From a checkpoint of a small mixture-of-experts model trained on Wikipedia: 1 pick a token.
Below are experts of layer 2 (counted from 0) of a mixture-of-experts language model. Rows are named gate (a neuron's input weights, with its number), up (a neuron's input weights, with its number) and show model dimensions 64-127. Each number is 128 + 32 x the weight over its row's rms, rounded and kept within 0 to 255. Numbers have three digits each.
Before each expert's rows: "comes after" lists some tokens at least twice as common just before its tokens as in all text. This comes from a sample of Wikipedia text that the model never trained on. Tokens count by the router's weight.

# expert 2
comes after: " |", "|", "6", ":", "'", ";"
gate0:202133118148114161100151115147160134154128106130132167130069111117167142178138168149133163131123163120164145102077156159128097120134147155079098111123134106090177140118124178127141088160145164
up0:104123138158127150129161119119093060175121080116113105146142140151159117097124038122154210106156139124102139149106127136146136120117161120122139127153128094160052119122139082084162088104149149
gate1:167131148107161139140140063128152213127141151098100125114114117077165142114112122110159131089162127106146109092151125134134192151084100141077124116137099158170195095126098134131159138113157137
up1:068117168124120120162146147126105168080075090116122103167147157081135118135153116109093185112133167129163124150158083090080164111132117122109157118080109140094138164132135131133122138103088111
gate2:166100141093162148145162031118120091089113108116105068129144204130172136125115125112115095210138127116121134097144112105129117143139144081088154196157138103127118121110051162168068112084170147
up2:224087132227149125122115118126082107161170110188120160129145155093178120111101148129149156122144160163184157168174199118175114156157114127162141180197114196129189116169098164161129159069106131
gate3:188191122141115104082100163135107097145112088111121109165167131131104103167156120136112070191201100142157149096137152136142091134164141141164137171188061055211144139114160109138138122092167129
up3:157087138208165176179081107134140098172198093121166116108108071153106093140137136155166115132116108075154137084171134119171114136090108155133080137156145089133146204141146178086109144137131144
gate4:109161109129168094118103161152147128177123145149106112126137179151132134153111144151138169106124169110151172095136162146136108113047064121116124187098180081167094184114066150093166149104116109
up4:054133139132129133171107099081113093110149091117138115116137116122212125081097144165135110123193173083143136164173145108190124146147161125128166148167120141174102148155104121077157120131121113

# expert 0
comes after: " ", " United", " New", " Hu", " re", " Albert"
gate0:140122116166148078066080142178088174070150115106084106164078079085162117103133106103142136121214123140167139151124141148119185138122084161111118213105099180130154071148139130121160114138088089
up0:080118156106154183146145117122088143095134115159100068121142150193151115151182158164125107081161142167133173146110154139094102166127113165162071147110096153116112138070151133180103141120174086
gate1:168115143113099096132154134137076102098176103123102125176180103074103168151188151036021155137096138128121046102082183102153093121155154117158105135109170143155139134140109130065171105112113108
up1:148136131097156128121155123113091128069159104142197095141168130145132102174130160089086094148086119168103098114096201197083129107083114127147152119186164194152039153084117125111131134103134146
gate2:105114098103135117095166101138101133100185117117145113108054142126129100113223096183086138137089156168195078130126157117155140142191156035175152169176046138165120112116113175124068099119109103
up2:101078096127154077145101166145079159121133086089129189115139125139157120107178134133157075126078092131167193194216111147132085083123167139141171158124125164063170108152139126070201091144143150
gate3:122113082199145101111159106132080097110144175118119132102084187111123091100144146159162099145116147131163115118154133122144140132167128138156079168105072087115069146089138129153117116089106140
up3:141070165073115131113133131186144069081070135145124142110127120096178160158134084148163111166121159091153121118139146088079186097118138143132114098183143122091131161101143119055092074167127179
gate4:161116111138073091070124079132165137141123115107179114111160081100109111135115154146067118107064140111094172161115112143086122102072104114124118070166080156145166107126023181115164187133147101
up4:144129099117082106072134127125124110130148142196104169103122170179187167162140099099168083127139114121182091128117127104139180175134188075085163075146118108160137107148175097125199130141121139

# expert 3
comes after: "2", "0", "1", " S", "g", "′"
gate0:088133174104167103155103116118112158118138133132119084140126121113138100141131110110109131157137145114103113126145103142133153132112068093072094123177136141139091085161164148109155173228111142
up0:101123115059200119146045133057103166114121180155127101112123133148078113101103157089154116132159166102132184117133095159089100168082152134085165114184168176125116100123134138103171131168131133
gate1:130149127108108155112120158149134141147039125105115119136054122204144168114112136115164069123102125068080094158106164141148095078065079169106155173111141138154044136175131080071127177101122088
up1:128079146114079130171132139168126159067125151122105123105107093141153132144126143119101074128109069097140106163137160100137100086116074101095115152102134143138105109104142144156129083119080136
gate2:138139187179113166120157126130185104106139142066070149063134164149150108110151146093103133113070143117165151102171123063072131132065145171123208151175101121154101070140149119089124115143109119
up2:078112171086107129175152129133148125077098184095075138189093120174103158137126101074125090185113165199150125124133104166128084160124098058144146129098147115153122144132092093145115147095196112
gate3:121175106123102121112103100183136124152098122157127131179127154143141113088097142103176140116233130181146115160091138153142111091162149103158058157111106143123172131129158102137130127125166085
up3:118161028112135148118089181116170122144155070149121130163132130114126152045141122155156161114152118145113200136182142180123111162061160118114100137120110102138101142159108122161167105191166158
gate4:121076136108140081131100122100128146110161100072159123138087085080166115127133188090119139184173107157078184131169149147136137103123083167120125151110155099140091116145161086116146106161078149
up4:116124118143130082112138103144149072135163072193030115111155095128110188115181130203157138077164074174083165184142162138106110112125121125156104136160094114106121133169139134104106099109142155

# expert 7
comes after: "\n", ".", "7", "8", "6", "==="
gate0:103138116151114120152185122051136117151147136196107105156173129182173136103156143169075095148129190127092109114154107098125165133173120124156150139150134191140133165127100133168127157076100126
up0:125113091141142177118103127132123131086096088096153054180153162128096148101117139158092131171135093132147190111165131091120103147182143169162112095061198110103121122181107150075158087149124130
gate1:107149173169130117141165123120071128119123129151055093121143158050122113118081131085108102126167092100087129101119122143128171076147097107137123149085095147141035152086110154124093152134116146
up1:122132128136120161149177140096139075224138133082133162143087094149181161110097082152125090161109161112126097155183188135113159128138150128132144165109168158154077157144074137148063161069140113
gate2:093102078064119094177148196148136107170128173117082099171131117105101073115122102123174135156202136154122067129179183162138124123116140057114137098116173165138057104129174170122125110148105097
up2:159145108102168124117120192175126115152160130178150146143137151131160154112083208144150119154139175111163122167085139147144130129118146126035158112124148132136143133120102166160149109132165125
gate3:139127118058131118198135210102056183156153098113103099109115152165104122105124137134153168136118150111095193125152138119132088168124145105162128078171121150068187139116146180139091121135134124
up3:077083172149132090101137136146145117072123128128154168121123129081122144169105156117115096115120122170116062125068078112063187126144066159123197092098099085131118100112132147120141120100092136
gate4:149080182133167164127138065092153106092138181151153096105170181135126114134128064139113159145190106126146084123160164150084091104101108144137181191156110187149105122110135106151154158106137150
up4:158124128123116140122127082081170096108137102103136109134165136136100120067171088178099169118086118128125154132088127185049092152119073098094168149142102210099111120157135156145143143151147166